{"n_experts": 64, "d_expert": 80, "router_score": "softmax", "router_z_loss": 0.001, "init_std_router": 0.0115, "norm_eps": 1e-06, "optimizer": "muon_variant", "max_grad_norm": 1.0, "batch_tokens": 65536, "max_seq_len": 512}
Below are experts of layer 3 (counted from 0) of a mixture-of-experts language model. Rows are named router (the router's row for the expert), gate (a neuron's input weights, with its number), up (a neuron's input weights, with its number), down (a neuron's output weights, with its number) and show model dimensions 128-255. Each number is 128 + 24 x the weight over its row's rms, rounded and kept within 0 to 255. Numbers have three digits each.
Before each expert's rows: a language model's description of what the expert responds to. This comes from a sample of Wikipedia text that the model never trained on.

# expert 22
It responds to: Month names before a year or after on/in, like 15 September 2012 and June 26, plus inner pieces of foreign names (Sac-r-amento).
router:126113125128159155168148154143115110157109169155132134098096128106126131136144124157145141124133118152104171168099154149095151119119084140101151118114132081126142087138122166101127134152165132131158163138141128133123103094143173096125145084155144083093176132091126104116128086142075134128157164138130084095138105136134173111149154122121144146151113110132142152114134159183112135154158
gate0:106130148120121109161090160143110120152109120152135106097120191111128120127188123152121137140109126155103093079108139141106132101141102129116133107093143118114106134114160078105122139100116198108113155126145099158120147129105135099131150092129161135083181172142070160119080124112142092098159132102133107127125111120099119122118117136153104152144173122150133150119103108136131103118122
up0:131136128130150135128111127155127092140124138149088123111138119133142120094145068130143109135131119155070172163156110172148105089152140113159127136123122077132161129153131086126123112110121144102132109122123137166102115158198131124122130116105123159163146137137152124106162111159137148098109127090148121132170145150071125182130148140109155102184123135067129128168112094151139117124152
down0:131132167099137117119117111142075121122132122163086138125133130155145115184153147120140125145148129132128130118080085146150148152156112174165105150104119108153151156168114110142107104101127106126106138148125175110160128076121132139114111111144093094131187086108121109135122087129136062129110132131123134100117132104156073110103195107115125115103122110145103150089085110171133096069117
gate1:173161178153126130107141082124162150115131122109140100119092080114124175119164116155172101134096136093137111101127110139147095122094164103127116121132108130178104100118155135116113137130110146135177113152112148133104104122103066146138157141121122144170124104141168146122115167096103149099148132091099149136111122110137142152136132118162117114125139143099126149159157156124140133167150
up1:150149192110145133076151120113140124105104087110142155119124120096140119104112096101144108137163117157130131115123136151157130109112151160139069090165091083126135129131112118067140147153183156128109097139143146115159155124087124167140169106105149131179114113112142111196120147125124125153137160110129148152099146113142168136099169113118134083123153091099127121152172148127095119129115
down1:161146123154075127130100152128140122154109102169117085112138138159137167155134129130132156136109142155101092141169104177151120064151118132156106109118130113111118159174165139128120130110137180138105128146106165154126135094170172119140119105149145155137091101151147101113157108123135130132141142111156104100124118103123130101166108102105120175146131095159075141121135148124152144136129
gate2:185138105144155115133128148162072136090123147165107098146074097090138138071110131100137170166119130148109118119108097145136104102110124164108174134160173132107128149143076105138173161142131159123096142143127132120133134123176111110129140153157135097142124109113110093167155141116138134168121126103133143127167145126140131137121138148162084172107086094145136122129076121110098161130116
up2:139115091108129120160129159128148111141123147149142131131114148116109108131117104145130170157156124138149175168072161088109133128099133147157108112138117183125136129167135144128112119115109067108142115135128149110138155128118133104102133101156194124153140174139144125126139097193117142152113110099139123095148142137165094110114168138104090121138142139152157138145170147120111109152122
down2:152143144103126104122103149135097145143093103134143116099163125146127136159153094129159129154140107114128130126127079117139161115174128111138082129103134133115108136103144137137105103138136199172090118089097119116168122153144116168149132140127150101126109141133090097140087060089136144098173108101152132127134131091115150131141111130141124110152122142153149092146133107122102090137192
gate3:141118113114133142077127125153155162130118145137132144091148122107157126073160145133164114146114147123131162160162150120106156144114123117142091141141105116136127119142114144179121151150134138089090130107135119132152139117079140130109123103137163131157177126084165151110110113165128143134140147090128093171098142176122117059111128137134143140145148088136115126130132165128112112133131
up3:136118133147099124146083110109122144117159095117091115127130160136131142133123128156117117121115151121123165128122143111119144098148133151095107175169138173107134156096091130102111141143121178174134158103111100122141152108148108115127103131094127111129142098157119153102121106136130113124150113151138134145100161106163132148109157100106102111129148112109127129133178111087087144106106
down3:181148175156132153134078108112150105138161134141152120142109130144136078126129136139066092158135118169133106148140155164148122099143105149142143164121140141109129140111127109104122170136122181153136115117128117104173125132142178115115134164127135104089133102122139118119130087132095187156107110139148119119091151148146099142108113161089120139106125084123138143127120132146169122103154
gate4:143136138150141157080139094149114129119134130141090133149092150133097160138132119114097089170139139140134127121097099156154107148184144171116119111101118109150120136150129115105145129108120118111113128185118062138179112103104136121148097157152139132134120136154162060152174125147112149120131113157127090098120133144160123100138121070117139142137180124168111078072115109113123098122146
up4:128106113122142128116079115114091145129139159141136142115155136182113137121111099143093117167131126142073124150127086111155104125114105145132081113168119135110152089156151162118098116149137132137125053132118115173108138117162100115125127124168113127147120146106143139111120128153112096092127093166133145086128112118139136163125156126128120077108144120121087143163149145114159136138152
down4:129119129120137146144091147132127103133147143075130154121156111105106115128125104124091180134114127143108121126144119118142158128115126120145139051123129118178144103164095157110119159176084149103147121146122102147129067153139093094145139109119102123124124168113145137155119084124169123139138128122111131085069144104110142113150118173132140149114152102137146170127136122129141152115139
gate5:126124077103092129162141125142096143113121116102118092140118144106126140145150137161147148087138053114136112126132194133122115145135146082138128147094151098171179117148144150090070125116121140116177121070145188120112141142141140134096136150149096131129091138159132143139156147150095138132165160160122126113147167115125113141134139140130095106174124118132120137183142099154112157083087
up5:069104096111163130164101088135167108126100122138148141151100093135104110154134136132095144138137143108140120128138134129132108139085119121160093170107118136148147138111111070187086150083103097114133155136097132139137147149106130139109150126108135076078089143121163145156168129119137110121142137108143124099101129128151119108098116152146136117191161129149096151145140091175167113119119
down5:148115131142130097124132097150098124161091106157066092128115104116132135122170134107154137141163104156136172093177155129167137099178135130093167088136157133129136170110139128154166110118107123139070168136151108169156149140137123103119118121132090131124124124175125101154184135150127125097097104128123120127138153084151156147153115132130108121112133126148080151122153099115128118163140
gate6:085102185126103169160126142126082148149124151163157107137155097128160089115090147145096131118093168099087110166137120146110136133138117132138132144190123124078101116115091185098090118152126102129151105132110166171169105119127150099160149141156098123097099140121154110142153108154162111135151151138118056145134143117114182144112072137122125125151145103135161114147095117141136108150136
up6:122120102128113089115106124125143111082131088153121093130104144134170097110163100114148126154107140112123087172107129108100114106131136122102112145133179107120102118060128139166130136136122108122150115134121146141118104104156135127135103134101129116117088185136110130136113167145119140123111135118094126155163133112107144112124132120148152129132106112096143118177153151142161161145149
down6:112125133144130161127124141129142107155137158169095123128077173142082134134120130193130091130114073145113073132124132137062098133135137081158121146127146138168154142137122134135122123135093134086111148096099129117099155134098124103110092167119121140125129132137114161136122110151116089116122157118094095112103108145144157121120182130140144096140126129133125176132124134107150149114153
gate7:117146173098146125162139119134140136109112129131130086177091171113111155089124110140133138126117096110124154111146155148113104130101172190158098166160144146154156143125109160106125161141150095120073114167157139134134066154124126152141124143148165082145119114148115147195131131121119151107115143098136173174111130131129119149143127140108177101144154133113102131154155163109129093108135
up7:159133112165116127140192089145150136111113107109130114114124118131122120136113122125119131115118141115176130108110172096091138145108140162119124113144164103146125143172146140146175113140143116153102119150156092116129134082109076135108125130130142113095095132108140181159157121106162138134098123100112134166080136124135093116111110128113140138097099129107137104082176099130164082148136
down7:144139123085102138104166146116122112102091132099099139144099118121141151087152122100117149141116112170113107112176134117110088072138166107170138115106121125132197085148157109178136158160139106094120140114093124146159107142089111152083163132152147137094108122097163105064104131110150107114110142104074111167140115115169121149090117136118125124145123125108159163119110155169179131108110
gate8:117125123169133124101087124086111104130103157139157132102101153171116151153121157120124087155110086145097188117128113126143112160101118128103112137156129124190131109148179125139158131124117137149101118111146127090168129121134165116126132167137129124128100133119135066105117117120158106152114143110122158136137164139146139110123146149100107151134150200111156171098084148107109162114106
up8:063137104132150084165145124144128125119094105144133082121140137134122111107134125156133137093114149154149140116134162095144111137154139120140137120122142097144147146169154119114142142089134113114107122094106132145142167110132157141149156154126108165183113107115155117147145116093141148137130105117102114112113134141155149138133135110116102170133118137140094145106079136097136148095151
down8:123177090136115139120122108177154151168151123142173137104148136130143094118106130120105134092111101142114146140133094087130165141134114157078092135094143082137111160159108106117095169173170135135072130117128117167130142136135182122163128169127111152153105087136178125085138160141142152126149143143136178123127114093155163132095120142150141139066123117125183118128129130109106138123135
gate9:124114142139126121149164092076168117149128122158154122095140120132145144102119134101095149148127143096162080129150087137144142159129155168121131083129144123088152132113147150130147117109121130104080118106106111147142115176082143174137115151133139171127148127152167154132102112165153133136146166154143143130141118097148140116139136127083123111146141130116171130069128130131121120111146
up9:168157098090132151111170130150141122105146144157112116103169097131130096124136132149078108098114133123117102125119117096152104128109132147117113150108146115092113150132101081172122089147156156154119106128119134103069124116115198101155128123135116125105119100152138121115104131105083102133131138093112122173154128140093116133113120112113100129084099166117106112128156129124162160115114
down9:112139178117133131142141104119086087162094154138117122125126119111133143081131098103175116148114124125141153111121135173119121113065142159137158071129147126107122132138118116157166118112110129116078108153137162102148118101115061069159114134147114130159180120166125136147129142112115129104153136136164116143148154131093164106073105142139134131141140148127122132124128099134154115115137
gate10:143136131163127134169168110119126142116095127183143070167095148117108120101128135170127138139138123128142138138103140141134103139134145151142161131169139137150108118124155091123149125102147092185146141136176087137115123168127144133142148144173096125121080161119084081143123136140146202121112121115184137068135117153121115096152121162154131145123120124097142120139099126115139178150125
up10:098116102148120104100083156130104108161144156141150142087105105159142119116119137164108114112120138162158194152113112125122129135152106138101144109115116169133159174109084087124107131133120125144116163092146132129092192141141153130110121132129170117084144143131136137094153106172132116118136161147146142128124143159139116088117156102158133181147117133117142126090102145135153137135092
down10:131128103139150160118131183132147142114132105153160129136138152138174087137138122132123110111145130127149105122117087186158156112131114132153117134171102121121149134130096167128156125123131157104092106122111136131114126124122112116081118153146126119165117112116197088156127121109099107139103136115109081162112133103115104128100148113115105097148145204130117136160141128079134121125105
gate11:106149147139148133124154131128165136118065140135174147098150161114111095094119128121103121085159139114135160160151121140161149126126102123178109127108134116084131114142143117165155128124124144160115105130131136147161134173141170134128177114133109131104143118115103107140146104099125134129127144106143113145145132153149154129147158105097103126077135116149103145145129152120141081114150
up11:146133165107085147114130113077139122135121093129121118164134114103145188134113139102124118164092164158120115132084160132098070134179130132101116112128155133132136075103163119141181131144156107137104109115102175122116137115134134092104138139119132135120069143095112136094096117150116187114128126091136156104118159060132159119122099177165126105162134152142139114137120115158112100134103
down11:133122143135103130129142156111088107102098129123125130127150082097088090058061186091128102121124119129083138120115124089148138146106144092124083068089115112081120099130165151160138092128158156122150108147136149154101137093093127086129093126134121097156169162152180136115097095093154093123107162069106123163097107160160116147135146136136150104123154111077145089078140126108132154161139
gate12:131106157139097136177148140131113110116146118077100122136148167142107139138129137108141151136137113106131130154111126145133177077119132134141186147118110162088137078147149176139119112104116108108119146119135086135115085115157108138110160083123136114147164144109131182112120104150114129140145125072141133149115131142122137134140143132158140096143107177114127131115113127132149091100114
up12:122119105130134150156119132157141127112150094105114126131122101092138110170124136146153144131134137163100146130119098090121138114147110143108078145128127131099140112120114105127147136119126142122131116137129141161130137160086105123118135121097138140176149121191161140122056118147152152121164145114138088141116124086197105121146151046121126147131140119119129099183128149128172132117122
down12:143126117122107158132156126082137160147133106092106101104152140105100142114140136154085137094167127182149134109150097159143122118144122161133100164106174152167118092125099122169135134154122130101114137130124150187122139108137152167152127118108149114107105098108070129111147127155162113162122138107104164151144131124126180203100163158128134110093126133126124133119163137095146119110157
gate13:128130114122134119162151142111166139104138084157121099100123131139111099079072113175090114116151079139120146126163136118103122118116133152116109149150201116151102151121089159128132145114108146126121148162136086097126114130136100146116125136122114121132152131096145091173101128105158146122119102106140172126144159158125078134161100150160104162111156081164129099145139155137135086120165
up13:065110146122085119146094119146112119099113111154110105100101137130131098141138129112117169150133166116128134159114132111122142146108146114163130104098138145125134116133151129132126125152127117143114131120098133108087062139118139159121112143105162158108090195156135127105140183172088124133145115124118120111133112114140107082139104164120113156072132110106144175098141119112083142118118
down13:117086188120127122147143098177130143138141126147150139090094094121130149120149130156112184152094128161191094111117111149116124154120113146135099139152097139163165153131098149110117127101158134129129120122125157138117180074148138113145145098096100169135116132132077130129178148110141134134100128076069125111093107060079160138133154116101133111115105139127113155151141098136143137134131
gate14:086133145143162128125132140143124140129127168141130149117105123102118095137122101137136118166144173118107075141159139176154143122094136149125083159113171094071129110175154143125164084061111113120115139118100138129104121121137139157131119078161168123097168162106091137114136181096129138129156099157117128085143117152099108097111129122120119123116127137121121159136129094114135116116161
up14:109103143135121113125141133161141088118104141133111144135124108107168138144117136143193127128136167111161119093108102146106124096137156146152150142129141100126127144163129131122136086112165101066137100124140141104113132124138135128128107125171104119092110143101114133138145096155139135112148128134151111075129113138114122073093120140151133124114107095146144087068137106146140156102123
down14:130136095109156135133107143143135128112137087146122121107120150131133144167151125168148115129107106124173132083151095153096106118155183100080172090177096108127175105104129146144125125148134123145131079099141116154095100151140176109089176094085071146178118113142118108132143161187106137107139113139133161140152132133106097105114115149153120108176101169159126140151149146118124123143103
gate15:145130157130107087174092129141074101123122135146120136169115148152134120112130140094146131184082108133170137112096148153142137134120108108155092150126093095139141149141116142121094108135119143130154092128132113127094080130102090101153164150121133108140146116095089151127148161145133146103110133134152157140147130106103186109097133147150136118106114137113189137162110114113104095137150
up15:136138162094154192097133153113154156094124099139138111125169082120152133123148086120122117066122185117121111116105113058129112143153173133098130116136165153139099112098120133121128113148139102138130110127143168124166102124151149197134148130109094161109130136116117131122143114126128112111146140118107123130160134147127117155158082113127156129161117088098104119142124157145110112131140
down15:087174073138115106112148077171129139117164169138119105117137117124079127134123127146154143167156153085146141099110127105160125110115134106162122123126102143103133120146111134118137139127136167145118110163165130151147145149110099114077109149149088131124107134082123121082099121152114210143166143114135109145122148111138129145120094130112169135072115132131103089132138125163116181120109
gate16:156117154134109178127118143092109101132123157122099133091179194146087138170145123166146153086135155097137129098146148132124154102145168120131161134114097122120110080124130099081145110143134152111130136118141138123155142097157114147172097096133149131132127131115125149089137105097108073163127100156113146093141150148156088125107126118138140143108150173179114129126109104085118111109172
up16:118099149144080119119142151128163154157117094145128138147087113168142088152093108134112085140116089093111158137131113141123123141084151142127114145135169131161124132152116150154121133101146100139091124147087135137087125125093153146132090134095095166179162132116134116150124182144116130133113137138147151168112134095132104150139105130101129152115097138108105134181124099086147136097147
down16:107083117096140085135087163143105138130112134125140094131103130196134140132109127103161161152133146144127124119136135143097082139124147122093126095117049138149139166115135148144112125154106128086132118121120183089134128119115138110168145090115129135139111165083098136153162102121139115165085127097160102123105104111142115136142131131129091124101132116098145124132118063118103097117118
gate17:152106113113145112128128143110133131138127144128110123157151179132120107137115134165123126117085130079135108111122111133117152135110178115092163106144158136130109100143102104089126057116118117116113116132134132125195109127160132127153132120125149077133128091117109112126110137124130110176142131150150119130136138135160112096108103087117128083163145108127128122114129162104085119118134
up17:137106152120153138099161112133186102095163168101082106096102161123128104176128111156125077171146116184145171130094149118169103124168180133092138104109144125137142111122153106166070123109099140150150155144127090144103150126090127130158142121105102121118122152094093139136152129103101111136107115123142140094161140129128126131140094100144111138143105128092122106166115130156088123149142
down17:098140117145109151114143125151123106168177090142132123109123098147143150105121135118155124142105119149158177129135105086152179095138133154138086100138108165108144157118153138097143130186131135075121087102117134105122173123115110136141117141141132117124164158127130128168143110123135138134106090111121120113101174134120089162138088140127140110121159087154165124123125125149155094139121
gate18:160110098111100134151111129142160146143162155099106104111116118131187117096115110119150127126140111149100115101159134126150137125098158183132155117099118116122136121136110148117096089099109147123134137089130155145143156166124168100120103108154165112080111125151139136127132111116137143159142099125151112153121102135098163142130077114111124087118164087094141138108094133095079145075152
up18:102148140124103114149160068138155120082102121126125116107106134123116120140120162143114115088117116108106100140106148112117186117149119117113130146154104104155114127157140117114133142196106085161140128104123119115089133103112150132130105102164092115097108122115126110175170153119099113141183147108106134151110109104137121133111127107135141142196170132100154110123066139127114121108128
down18:134100132141114096144151112148099081141135116132134143110145118121121104164145155099140153105112104121100175125101108143105093100119140059147131074135123125119104116114119131078087114123115137174136087114124124134104131154131112159143119140164149131119119131126124103150111112161106136158116181108130141116156149125113124073107152128129160171125169094128136102176158128125150150137119
gate19:112138119137141149094127096151148135152111179155150148147106147140142126129126124171088136104113136133110169128133106197104131107112096142130134123138087121119144169151110127082099116143098162091144061126108150075133130124136168140127165158109136115097132115102112114112105148085127137143111154151128115095124123135105122122112101112099118149126120118109177166127157121147109150118126
up19:088113177140139161126131165110135149128146085108122133170122131155125125092142142147144137119170127092148160125104137131098119106119155090118143151128118098142110104136082106118159137130137130110139105169130111170156123163137132143137137156136107117171113127125140104153150155131110110102093147082095124134131130129094122086085167179129181124143122142131115061183104110141113131152136
down19:170093112100142108164149128143133087132122123125109158130123104124132103142141125122131147098125127154127116120136156116140113135108121140157127156131112069124084123161167147181133146105143133152145166085110115107147124112104147147124172159133110084130137119134106150089114130127095141176086118172133100125045127078137107097147120103127155147131097200123158155117155145103128155113121
gate20:088099186116065154123137174083077122085159154119104076092134101157120110113170147162094160134107132120123183142150165121127133124146134092133164148123105117133131135146178139159097108097126133111131182111147129144135162126126124130128131090119163163097142140091104100102149148125163151136092141137109129112117097131110149128140145131162120095151137092107165170129153120117103132188120
up20:115101123137129179150136127144143128157148168136119118108130130116173134150135094137143138144113117133123140107112140120126081146092138147139146118194115138131174133081137119141154147091148121146132132168152135124115139211165138084137098093212146157115104105102126146094143123138139110135138071117150126093131058127130105128140130099170107133116146147132136153100131137132128137142098
down20:095141152124128075121156124122147120138113154099138126130120118091133126150172098094108109143123113179153098106122123147122156111132132116166147161172152134146106154165090070117161145072112107085127101104138125120168091123141131113164099140075157094154170128138130143110141144094100135101121170167101095098097101142140177131104140183122098155106130141106124110150126131096100106136152
gate21:116145141161120099126126153114135120151107071133145138077089061136101114126134160140106125118099106135101102102138105120125111092121152150099114132129140126119127103124141088080133136129133138158101118118158151095102131125121133122135150156115111135148104125103161131101130122164103153128098134123075167088140097134132101065143095122144128115134102143164110090097142152115117068114117
up21:138128090123099144116137140145141158124127161156145112156097140157177138107135132134127122159154087173127147122144123157127104120137117130104111097151213111121166115156125166094106172081133142123122141120120139105131127139129147116136118120118139120166134147130144100126127119128122149112130131120063113159143069135134107094106138109124166109137117126144111155167127122135145097131142
down21:138114116107142142141108171126143154178145086120158124134109131160120131106090132105160120104148087096120138125114103187151165152114127090173123101159144115134142109150129146149116097117139116116122097137108141151098120148126085121172145139141117134126139140141145113090107120133089096125156126110136141143096129116104111118123155115162151123151171141152120181116133106113080099138077
gate22:169098118146126153105124187146083112121133115164124127112106126170116128139104144102134166114142142107132099116147174123118164115100138134120139124143146135142109125148126120110104108159155144117140106157154094126132117090143123168141109131154118103093151170129091102109139150129120126111115100090178150098080134128162179118126163120137128158144083157151136123110145122126123108111153
up22:166108120133150198139111101106147116145136114112145127103121114113142153168175101135150117094121135139107122112149157151131125145154138137149134102109142147088142105124114154136137156152159102142153131089145107110163106150174121096125086134156130156108103124119138134119155125133139159118153133121150144127134127127085143135139113104122110168153149175142150124130079125179147119104141
down22:144119125141165151141068103127105131091102101146118140097110164172106151144120097107121082150132126144131134107133168110138116107134143150128114149111132164171125119153103084148158143078128111089133142146119137114137119135106093112087120109104107129150116132149143073141135148105162137179120188158139135130144109149160103076113102101170125142129132129115145134131162117214110121089064
gate23:113123109134111128126130087168099122134158060136121073145135187105135101106106123164144111135145122113123099092142102123123096184130169151133081165143127112172141148143093135096155171124108125137148109126128124068124162141133112117086137112154086104126095128132150126107128107126121158148122177126159118115137138118159137115120087124079136155131113129150125136139166115144137151149133
up23:138135134163086134177089118085112114120142149196128123158124139105104123115097117145089101185114105183080151086125120113137115105136145142154171153115165145091122096137144141151075104150107118143156112159117078164099134133119144141100088143123123083090180107136137083127118140149169106154149136126127156115085103103100185122148121116119070116129138100126159106111136150133115153091118
down23:114078087165141133102079117118122125099124133124146118144135166178145155126099116098142125093138154099131080149098187080118083117158127116132142164157104132139133122132113115117095106147139124157110125145131134129118145111145137175137133132157079155175127151141125119137158175148110119144153105124169110111108115113105123187121145142104133144159128127195144140171123129118124129190100
gate24:119130166115101129118156123172110164082129117121096158101147133143133127100111107125158100161128143128111135167118136119140130091129087114110159106148119158126157151121077128104160160132123086108120153088112139150117173093098112160126121115078121121137100116142125092139166087064092112118127178123096136162108158101174157089117103167124137165132119111148121129129113117183092137131098
up24:206134140115102118162112142109168123113113104120171115121142082130135173099106126135144130122100150139145135152149131090157100124121133106128167181158149150119124138121131146163130172168073106126152144167105143132119163133162123118150101093112106140135140119153165117146111135133116071144157135131184105115117152147093117139090157194126135115165108087144144125104136133165119169123129
down24:120152154117160150121155126158139112136116124162123135144169115143128155086135125144188086124119142097145127158124093148124166111140105114126114137155131132120144123147168110122145119132134133085138163129092123097141136158126109147122150188119140104149132141141154168128131132155142103110109125133132119156098110148143172130156115101121137115117151113140089173091127092143154132110112
gate25:144145103167153105122154120149105113133103099142120122090112130138085119147123119119149091139153146080125141092153115110110111127113154160146118110105143111100147110153127146112142104066170138108112119148142097126159140119143109132135128126106174105159097125141177107124187132120117135119130092096143104104148080138134153131132130127115107118168117118124125133137154116156139142153125
up25:138151092100123149150120159127146153115127140124061092098112136146127146144171090093152138140130146122091165115172097110146150161173145092107116156128167168121157110136099140091173122115153142138170161148138161137121128104100120139118147104145108131157128135123129128137132120088158105160095104147132105116117102116159101099130101090153130113100146143140134157115101121085127178105136
down25:105126116091122095136124127102121130129152107153091105113134134115104115123183117140124124118140137139099125147154101134102101131168127147106164102109147139136114121109107054115159064168108130153169135113144102116101118109138118135122151134110131137131087124158097184169119124134106132109148109111117109137130125190101094103077129135152163144128145124126142102162158111122153113112134
gate26:129107098146123157167135152125130125128143172155134100159142095118138118143157149158114149091127126136107152155117108127154129118142081147090139111124136087145149090155132122121143132144158129095118155141139143112115115118144153117139139105129111117096153107127138151135170068124088149154136165134062127127143141116101149114136120125142152131124097098142145117135142105146082131123150
up26:126161151106124094116094124144162086140143112122117159139098092139153140137139115090099121126117127122117074134117116107153129161139129148181140164136105143136118102126147131154083128048111131120145178089150144082142110092127105136114156098122146121161139122142171137122105144135088152132135138128116098152152148100158081168102164172160138099107124094137124100127106143124126135116106
down26:139099163156134110134122152127132107108114139115133128116130148136153092141119129120175123156118111136128130132170137145132167119156144150074180139114118135113127119123127119119102071110143161124068132125138129118141144095113138114119122111103157146157143161131123122155161157106123107132131111141143150166125193090133133130093064126125123119160134078110108137145118145072113112176170
gate27:136139136112147124111130161091096128143140135110166095115114121138133116136174105127103123098132113126132124131143100149159095151136130106147128138130160131122113103148074138151105086173076113123098113090136134096107110163182149152130094123109120161112117108110127121101094126131140157100176131088097094083115146122125125149092152127095137159124134141118139121135106081142103082085109
up27:173164148117151097140112118197119126122083173115134137144157115094176144118104114115127104172085167100104150137089155125107114112137117130129104155149088131124122153107172140133163153156151099130136111145135100085101156109102149118152118117135132118113125110099111114121117130114069166119077115110117164125126100098156145114126116113172147119107141098119091113112134142135149068110142
down27:127102118096150143117121148143161126091148128120157083157126075114102128186119108171141144130166195147096134088121098150103150138146170131122161147133131089138114110082141132105120147110082086083128120166107121097105166137176123133113113118134110074153124168117087162145155142141138123149127119114149146116150166131096162141135124105123150106117141129140128141151179144139145140118116
gate28:104139125116133110115073116124144120144121122104137122106082086126125125131138116126076076100125153137126105181106163146148075170127124132099117135140084089127172118127194113170129145135159042154110146074125161163127152137122161113117122121137126097156137111113135106138129115116096146120101112120124131120130133169162135122123120149131131127094123116140157117101149154093138142159096
up28:110121100169077106186145124148135152156146152147142100107107132108148098123114128118072100157152068117117136105119119151189110181101116096132096143107150157093134149136126101131122142138139167094122104109118157147107136133127174120146099089146127134120124173134103097126137106114099147123094126102153144092163144101112128126100178141128106100128095097093104126159110101124123124128157
down28:107133161121116100129094161165146136111110138143144146176104111123101138103126128139132101143113164132125137150103111133102124142093125081095139119156118136108146144156140088136109137149123125131113189108135132140107110130161167103150134142088119161158123092094146165130166150173084168119107126147092118142119111114131125140175122125131118138123149108094110101122147120106135064145086
gate29:133133105124135120147139148163116094087083127134156132146145137123119140092116125110148140120167159136147174166142150127129115103125140143157164199138127124145120167072119130177183126174169113116138091152131133165119139174137149124126146103145147085129097098143118133111130124117129102131168121100159091148144119183154142171139097139135133146088155162146142152124111119117176112145122
up29:149097126149126148135128147131154121087097116119135118102200115122177109148150114119156094102128119096125134118151086170135164083112128098117087153110120152132130144185164123093102115145123103090104098131113120106140091183149149137132126091109147111158142138158172124098138148146126124139209098114094138145186121146169147119133119096138140167145066088072140116155097172158125093098129
down29:124139094162177188131091088138126191122066118171150132164144102125130096139157125172104155162150175164127141173140162099166113151180132154124162133111099112102172174129123138158144137150130151139132121114146110146146154119125124118118097101112157151132090084154131096096131115122164105168110140101063140134136144142119126122133144116088123111120120105159075168101123150132136119127131
gate30:151114142094107149132119135109109115147136096119151151120135094094102108090122129109151124118117123168154116056152105082144131113165131155162134161123108129139092177076135138129113157128132125144168144102137108117161078100078119105140154148156157105157149077118152147131120143141117169153093179081143110086143130098138173150145079114124114150143114112165119098131144079128126099155101
up30:142112093144142098168117105127121122154135141131120116089164110111124095173120122090095136118121141156158129139106116125104135136109095137143113132093093131121128142107128135105105089095164120162114165180115134118150131106124146090098100093129147131139147145129076113192128110140097145104127114123139101129101074115148082135127139092156145149140133119140131134084092155133144107117119
down30:124147105086141112109124130181142132165120116152155127139125122127119111127168134138102137111109144124140106135132147161139111121147116110141141124114148116142122102158110108149126131087110154066124170120131147135129129166117137139135114154098092136092150202104141105150093128134129137118152096139149148142119129150112094115106131091123108127131129118132148150158126158115135187149119
gate31:140135129142142116121102110151088116135061121157130129114074157108166136092113116145123176147147122069150151146110138145127107127112110131116105163102137111103144125114120100156124105078157125110163107146126127141102120141117099103102068113165100094168104138109130099116122118139095114147111090145156130105133118145124149097138131090123101162143116112148120136165127168143193176143116
up31:130178128080125121123120122159147136096151148115126103154170169095137158136116137075150154151078150125146126136152131120134146134162122127157183152113097166128129113092103146152135148107121148149102087101143099120116149164102119115141141079132120156103123173151093136148091153134128148135130132172118126158114167165093130092130105122119154131090116104137145130163131080131150103108090
down31:098142102132143130172144131127067164148108100097147116140120176160179108154121153118129100100121144132123130098169115111126110054115099131163146086091148136121106163171151129095082118150116119146130138143153086078156136136132145114128092113118137093102118115114158101100142066088136128152086128114128098112114148151117132125114115128126117105150096134142121127143104164127096089081130
gate32:105093109129126136151119125143093136117137132083117134089114137129145146117124137130139135140138134136084104149116139113110154135141111147150080134075122056114154159125140164149172095138124136103114131141141159117119108101176151120170155136122121096113150145135134132122121103126091134166092130169126081179157137131090135080114185135127143172175177076170134105128131121141124121161139
up32:047128083125058121173112116140144132094171101102114138095130128118107114135159139123121147116095129109119144162119123179153109112071149166121079096131098158112128098122099153141155141134127133099179167135163121161107136115185131163147102124083134141108094123167157145117124123126129108110131121153142141147155126097088130153167131105146114152135133129127096117138120094111143128121165
down32:106135090130104146155150086145119145170096134136156180143093126111152172134127139137135142101113157132137108097124155152143150156123109155130166121156158132158110157118116128103129114116107114130110130112110120110145155121142120130105142100172136137127121117133096135120102180127133114143073118161118154174148130144110145102184084135130167110111128211138111142123097159140110100089116
gate33:141124108135113127138163107143081114153125142114130138160125061100119137142187098172156173143106131118136093148103111110150134144158095089134115105108110117147160124137129095062147137132101156118188100150157114084154139159114121112152154109126109124076128118097138131155137127143112154129131115117100164101124122154125137102145041125138121146143143151117149145128166102138106110081128
up33:191157122169095144093131086087120149119141138115133133126137155077118137142115117164150177168117084161129152116128113123093087113129110097138134059142132118103145093114125130124100124116110162101125090132137119084182122092145162119117135094136152162156112164092135086122122137123146139133157105138102107140125154158147146145097116127127160131154122100140114167118130117092111155148144
down33:112137161134141102085152067158103200103108125123153119110139115096150086161128181143133116135146096119149119124097139083129129158109125095115139108124137143135123162137122155123161140180124156176138164114085136093148130139121150118132080096166122165124109121125107114124130128161134090109135137111145125117110142105130149096119140148119100153097160156116112106129130122116114114155101
gate34:083173113160114119094111111154108118147096140140121124115135129114160115158125097171155115123145106112121206109131109102120164139110132161149157145149141154117125112114177091155100104126127104150133090141138094144148148113150125125149113089084111151136179132113117102126124140157128194131133135155108148127130148116155169129141148148131110134138131139142174126134153201119136115179153
up34:153136117150151175109159126098100132161162118152130164126143143165130111120165172113150071129125104127067144136145124082141110125142092123088150139106076152110072110097118156120143138122159109135109152083127148120136085100117139136161142099147125092134076142126112112118090090145148126133203123103149113068142150141113127144122195109168123085128083138103128108143113139129158180102139
down34:111131118097108138137122046112144123127106135119123091127147131143123148146133114112131105096158140099113163158140116150105097166150110134130116105097125147164144128119141171149126166126125131118110153103124157122150093114127116092144069117101082107132079162149140097143122089144138153110156154107128166120151086126128125077125133089124162130134129122119149094158149067118140127119151
gate35:134115167114100092101114131091159149131114119160120056119109133130139089151142102135102123111074098107124117133140103094115112153144119162138122173165155136162149113094092111112132153128131121125099119145132140122131181102129123153126089155078067124132097125128103114132122114110132135087116148134126133100141127124138129105081170183163127101179129088112134135146104130052114135148155
up35:127099092115153131149124144152171113173087189146100135136104123148106145133076119174135093114141140100146127162126144150119140113102102123124126088119103098144102105151118166106144144145160130141093150153107115084129140156141100156122178146108133133137094156118142151111124127121119130106146144116180152127175070128152135115123135150093120155141093150145118154133100104131158114144160
down35:090111168151153122143124114109122133127133119157096113121123112131124146098134117110079118126152131162189137148132158135147089074110163174139113125100186176107136130148118157116154104165149167102091146152137138111181113130161134103165128124122089161144142121132110137186137126108131122126116178121132103116156145133149097127131120160118100117130131076107110118150152108114134102127128